Experts of a small language model: 23.2M parameters, a variant of Adam for the experts.
Below are experts of layer 2 (counted from 0) of a mixture-of-experts language model. Rows are named router (the router's row for the expert), gate (a neuron's input weights, with its number), up (a neuron's input weights, with its number) and show model dimensions 0-255. Each number is 500 + 50 x the weight over its row's rms, rounded and kept within 0 to 999. Numbers have three digits each.
After each expert's rows: "gets" lists some tokens that make up at least twice as much of what it gets as of all text. This comes from a sample of Wikipedia text that the model never trained on. Tokens count by the router's weight.

# expert 7
router:547457468565484509476406524563512540506533465482495404446468490522439521485451503617556497459539520437494549460509590449452566564464561443522506471406427450492566397588459549457513519432440499539549459586482405521471484425508496474543587460511480527561481510488478529405619508509548470508496488524505498487499477431456517583431575537570422506445558535473475485460597424547473518514478479493444497503528447554540436522463533536518498504466521485478527442494526518616383581516520500558484468479472431531527465461413527582583471416436474496532479431493398553532488473515562440512476474590497598402597566529512420388458533530440514463558417588544490550442509460498433526539439479436419522508568454414590521511535442463520565563486551540525593569475470506479472480390494452
gate2:527502544449500529506430512477505504505504515510567507486523385541515485508495488506517632371528492658527486578518530515592460505461446571545474562468483524439458532596554465505478609481473553497389476470443525467519414524423516603512430478508486457632497420536484568520532533520503426481463511488474486482545358507331438520527414501484417527540615433529469453489504492578474522488443490447518524530536511505504418444481452525469599503450581520522583476516511503436538542467520546447509468508457479544517473587508540566538432481513451559489407514498455485501445543524430468365511457525497540473484479508454484521551412475528575579432499392405495485481585549422455539459558479479563563484439487537467525494459625536540492490539553489461475482452489475468496561539578494
up2:491441471459440534559511495513621476534517477402421484481494443501420385516514398544511528645555475446425575504398425411453591538502483475454512399524502465513570500481451543521483463460590461496493618555563489435506504520488491492455456446461412446513506590426500441518596510487497544492484487531582487443455547526558586449509484493478498368529471531538567502579467550424476488494496531562586533443449500436470581499490525569531516424556438489411560490493528509472510520484509404513438486510465536487518464428500496496489389479516521481525581547511447584562548522440510591565563529557430491530483502576491440473344402554498521474548439484529494476563390487433508484521531508555591489485530470476431527526511467537520482487518600567452523494585530521529537550520449472
gets: " to", ".", " a", " at", " in", " an"

# expert 2
router:499454437481480519466504535547437616537546556478477414505494480500446581555511502522527518417558501408448512456485580461576564517422599557553534444470379538535542528561477504429481493510477472563590497576422502466376502421469528458516564457517501473477421479425502578514603470527511508519360516528551466447491473500458554552504548466556453490485528558527536551480503512607453580468497464515419527458520496483507530504434491475514563480499564485479528470448507627484413559468483591468575427478532560639527418517465525455532493394464484436561500529422425495501463437512582447469466533585446577458527558518543516443629460519525530520499444444580479469493490544487499523494441524510415588446489503392501440533477477527569632436456486513498465476503524489524599497498480479
gate0:481515434517452499540447620567478540553480469529546525537411452514540478491569505491511540419449440445513506495609555477495589561435550508411466584512516465546500525616532531544487519480466436525452534489481492424464456440514541446511551523513431407477561460443477524411497592496541424465515463497524494444457534518500522455526518408459476562433492471406436421491443482438458433473403513521447528447495571550525536490520473431440379596489491442504463460524495525598420531460612447490541435431573513436483435524579476576463384524535521493559505476501497430454481426454595544415585520485526531504597450505558487538496522520447502533489499504579476557450560538467485536389501518473446602509472514515461523554430427510479506493480565478359533481411568473600502552509502440
up0:518462521449462550501472601495534615478504544474489530507459556431544439545442463559492618531438514474468559445547533520529521552512512464552563549516415460555554438465482483442508496453478542490453478562517547481522565425572533550543477478491559537481422403412564511505505561481460531482509339436528522603484509577505441487502514481585447505473523480529493491593554537553520525474480443455499397538481487340429560451547564383439506367510490500522496571509444451491429497527482504500564592393591408529518418466519551587586481495496531531471468543481481507482549535435543499530429480520420456493481528505561539444518556517416458396542517426496457587557542411547520504497464539463545463399547461489535412470504540491404552488472409556454476512510521525430498499456494497
gets: "0", "5", "7", "4", " km", "6"

# expert 23
router:532402469518465530524452535613581557606586528490460470397511549499446470566467593568470553438524500506451547555499619440454612477521607495559565525476395456518507515606436545506493574485517459534549500555478523447462553416448494470524596476479467448449408468457509561550582447498504469506470574544485478466467439482488475490539549505584396473512558469490548533492509490527512565470519501501531487393582441498557505493452448520557501502504552478547520452479487562575460606486550596537478463448533454613515409536441556495602527501405553446517509527499486478501469495500620383412464523552486517444545468554555465505514464554525484565534410458526504556519502607475469556513514538512437575529473473448560452539527464528479544504438565481525526521493515560568529431457417417
gate1:414558440466474543466543482561405485529413537498488498482507541503528526444493485582493498471489501473417497397576422409548479506489478530595551482488449538468505538475430530529555459483494544487543483473449465617441475570589445424442442508521578469416502509525467518525534414624518500569415556502506478531425591497510509570460471496459472374450553494494525456494578544555393523516547417495442515530463492390517515573524433523572515469455531502495511562500477465465355534538444513491561516482505495610506534471528494503631541451541469405507492538453429441480504398576555505425540518511464564473407518459472470495633443534560515547537478544479541439528490593537481464513492510482471589473464507457544507476537456520484547528517429517417457498477481486443553518520527315
up1:450544414616486566569556487561486491478487454459431519462497575600538527426510472526438532459580538515391478489529500481492491573537432506512526495478459462505442502536526505550518469543532593450595515518532440559539497549595469442377470557514550464440468496460546501652519384566457335582436547481521512452392544560521585523477531494538467436525540528573419507497496556567511491488529445597493485561479503532478423499470459585544505435401541428528438432512461548444416484602500502504519566510529486515496470416520429479501540502501429436482485446564438452542552451462531496469478522470436516512502510475502502529541517574495519485538483543461518477522529544591536445535548597402463595491505536437536438451453478458477507576457529595543410498558537508457541438497513396
gets: "9", "8", "7", "6", "1", "0"

# expert 57
router:530439510536454503428498507534501567547509552503428430379535451534493505546527538496471564453542544365501551452483555473442593505417572513531417439522440515479482417581485571512544502550509533531569521557503514512422543377438427536519508404489481461500460472488497490466580530415551519537430505543478428416515459448512508552538527503542477505501457513502527517534532453548502553516438523462518482366556488420606506545435447484500563473526512448505547449490468550609401541434520582537491474462529461591501440562434585482554481474392471505618502568434426457463486539489500513463467498579446561445530529570568452469506471529480498487552404547499398494476507605459502495511483570550440548434484469414536493552506475510509631409514550539435545501573542463553483485551501394
gate0:538475513462513447517514389455494459524495529425454570577526583546398460433443507588493506552533531513429543393539482463425545551413531501481533407445562366411500508479533493512553512438518567534583539544562452401601351491516502514456542442450551391559470486552555562493490511528512475429504488503586547495567419544576427543531497449489534537533470527496516425553551470506558458513551474510520401395473488442509550537430550434526544484444563537546494418480534457483497604492521454454461481422517513488532493531455545517561435526469494568481511462444468499476438521535509522509506481475502513476599513423518474471467459548549526453371477513498387498478507463588407488456454569546437472444596473437520463570505554567516523527527533488582418493452499498499511424583568457
up0:434448490429494423467510437460501453518438522492541526399546430542436515394512588519519517501500462503521485481503430505457507529507487450510556546472476495382512518497494422503575499462565551458457591553500462415514443507441502467465526488388504515531465478537481521428514493428530462550463424434563442485577374474487473442498424463495439503552436431485488409493499493467501519506503478482485539482478461478505465528405497520464407466513513492543538405518579434491524580408489537460496464522485618530518524473625447521534465506413533508422578449542453517502491481497422534527545485419578556508640505527457447391447404464475441501463478602459465407438434528438461462567542441415578398578496544509522533545536469532508432502544447490574468483504400391509498575504577579
gets: ")", ".", "1", "0", "′", "8"

# expert 31
router:524451468495479441450373564573513549543513484491491405495469468524479570494566543603517512540549421515479559506448538477534533522504568445492469517509565445402475483608451469489488487449541489540533510577504568541447428454431423383581587491368482494530395509541560571426571518506555470552506440510484449499419472442447479440516558412523432464505509461517480470530483482509449535564524522412536478461502409445511471477539378475459526430537559461461493483534485532556527593489571546500527487479486514598468493535440499436615486483431431501547484479488458521535485456503523475540529435579499527442563549567501522469373462608491585413485426547512595445488468583543416515530467569457449489478503495396551428516521500513627621549490555522525506533491490543443483506496502507
gate3:551497525474556548493537453570578406505492458549530498427502556439387508515479469551393511525497369472496461463541548504516493436408534430509530569507481451502457587494520464476475492464509524445496442487484479440590570500472476438533516511510477489542440512546485521513599538522524551539563489479647504495404573491471544554456419521564432429569590467433534438493538642535520440476423455482516487504550557584573533494472590426555528561557569480468552553512510510544498592513529423571528413516457468418552473515479556486443438550460558564541464460475448487464560510460523473398454506514495521479485491498577459544431414472414447550510451525441519469429492502469525529456558496518514564475418571602473514598525415461482486617414510557413470565465538551483548464419489481
up3:511526527535505534490539494543526544520483524500593409501501498492524443480450486606512499490490341497496478528583477516538536455510443538535577585506504425598543406424429455543416535463494452482340466536465514521500402633486542499443551556506452432499486563529536529474495566479554520608515454444542473543369633446518572524495545504476447510424496539515424526538437450513391512507483521573477464477472544507484454487611579590444517492480478416487510515387516514488424461470567501479534512462470599480482489543476499380485453489570523451503529442478532539459477558485531562477534457550511498559490411459520471610509482466648501482490467482480556508492496488465443524463452519528502478504558508528540581466554463506375488616569522486460515468534535546466481532569417545
gets: "1", "2", "–", "b", "/", "ic"

# expert 36
router:509465492546511502511512524531428535567555585510446375496500531513443592522567548527395488535482418413426513442519589502484583480444566523495495435475389534485507533523406493448474541458485450553547401585420508442361484399523470467480543410542435490561491472483546616481595437492540460512450522469513508438442521495513584554507496425632423451465518559531493489520550496600453548421521456493409546502563431465485482488473555491548557544446559495445543463459495538476463535514562556479572477511491477588519431482437507481577470366404490437524468556464444541500487436515572461449546517552432577466566498507541504461564501572538456457495397456566490477523528531501453533510427524513433534453525467400537438447490544482551595460469517504534502478487473501491550434451505462
gate1:523479546517481473595426395481475449492530585440446466472376537596408504387481543524518456463522634520456484482384627526444479478432528443447539523458378464499376529489454482498524533557481539434545536513545439508411448427428541479480536393453541431532507533441501619576507429397462498538535544457569460474506467445526524524508587583534442479496588506533541481481525468510491461550502477576494454512431471494473488463534487466531516424498513461490569420447430504487432593549494439504559463442535494489419537493515518419520517390497448509564527497412455510488471601537477491490487497602491466435514475638496530519561534480490491465448484516490505546439561485535520467592469420419498515459555533521571527543546535482559572538555487495536557476502474426547502469508532446
up1:404434518401524535443499522506551549531538448481505583465524517433573515565524463491514528397469514524479549507608393487497435546521482413507498517513555473587495496518511548412573543508436552531392502499476533486516542612472491539561508584482459481411460482562513411538498565559529486527445403476532562569463471502408431434466459518507461533488511453531472418520433528381430469432506586397602443465514551504623555479534463433437497514571481535560499516560539528540596463493491560480409525527469440505503472501513508586482480576572524449502640435532476489392480357499495516542494523455520507530500559465622478477467561455482494454489561498479600438520482493549559507470431533581549470531485418482521422529514456504520447534493412523492521535434502514505543455481429469
gets: "5", "6", "–", "4", "7", "3"

# expert 46
router:484448516438477463460509564527486598544611459485551416456495491507483608482552576522518521436551461448424545543577580453523622595486587557545501482491439537490490462580503497412550562489556472497486425589436497460477488428418405459577535518412442507542447514504470561474592436484530463516464474512497515505373472456453559505479582499506460568481462605500495445489483423549453546457503452502411492401578537481585550469477513522563571551485501451459538451558557545536528527520546545466534450521509510555525449442474467559606513417421466482505526423556442531498483463429555521517535529624416568430562486523517497377522545544508458476518427468522562528450483517476433487482404574481436513515531455358552537423426529485541543500471475515519505490535479554500549470474467490
gate9:459443560464531521370443467499576557477514479532539534551508510585512519487541591484570545334662513515480523567490575520531554472470570525564564437479487397504399474497443451532463583446502520509474556608498542457549507454402549465585634540437520476483505522566524523545487450482560486408500347417406544391514554520405501479533399553500485481483452492499561524525479507531495472616451490466493485490501506457517451473465559527525474582467498478609557432493435525481493539501507587544490526478551503457477486508470538513570498594524461519537514456511499483452426447449515428509370427520432461483523506449510521453510505533497493436496523491499462585491531508481505543465454511531583429525482587482519479452478610519470501533482531491541498518507590427546456535456392523
up9:513467476475460479427458537465593554497540498491489481529457527581564455526490552534531521454436549533514472566443521435563499533652570508455494554564491505530442465512493564456540454481523516408436489507556482466549476559451535471579514557501506475473548498548474518485468406489528368517458434429458531496433466460515495533503502480443517438492436618496556505470449491600536474516533525569536543502512485417538606365535518493478424559393527500505520398470453498446534465459490508577424475507537528440517489570590560509483492545517492468503585430529534548505495378434476440514529444440444438522521448482520469489492477583406477486572488541527435610633486457534512494487495382583548481537444498467421435505540589546538487458397560538490499573458525427509494585511480644
gets: ".", ",", " in", ").", ")", ".\""

# expert 42
router:614433461473486413393443551579456538525577523531441440506490440446456528549467488506524505493599490332430495455530540430490593511527557592438459448448518565484528411564508504455509518498547480535555472612481492522434379414504434517519507442507459567492482465501490508491600486460485533527401531516489484469508473480533515523475479435539465509491504506531568502498542468542422518470476399450400584492553497531510526495487451439552578599530533527460489491488514511601461560447498568571557474510501539644485516482401506493546483493473523520547465586456445425459443527502474414432511499547472595453543538560545500413523524556527515458471392546592508467545456518507497517542467523523445504407597465365476492534508513495462582447490494578460627453535496542522539469477447488
gate8:544535581526451620542443516581578419514599456463459503545455550491416512504535559496552512475667500510521454644506489455470436512525502526598458458472403487429418481458476483489459443542486461511455570518501443476520467430423544520467491482590511494513538384525483476431537505574475528491528514459463485479500569486473510510545483578439428407502537433493567548491517531544432469518525499527386561501624497556563518557598449511527459454493453516425455495453473507480509535551468395533537482455494529523578483522543417531552531475478435491595441581440395497542443519433448521427400518507422531457516462523474508403537510489457549545515438523520505483502463485504557571558553496455404554558546397436496631566459500519509521503481463527545543583573501456520494465567488499
up8:523543582494437481530523574499481539479455570484453473448576551520477492495470512459496492460549513479506462483384515460455654504572501433545583382431408531577486519477477495439500444511437592504572572501430513571519504417526539473475526367558591597551503483468512602588517480524554534475503488476479519451468472429484461498560540531545473476465477495521510508512453527552408580540418503534464443437469455543469443553497543485559510561501507489547548581435493582395415545458449541457563535421511523522497462579572466473561462536524525494528588636475496445453450545460481538479470476587435439483590472512420481549547460479581474414535452483581450512526483532420575558535525594524493536495529547531494431525563531491503540492582598428534470507543510496558530473448615481
gets: ".", "%", ")", " (", " population", " and"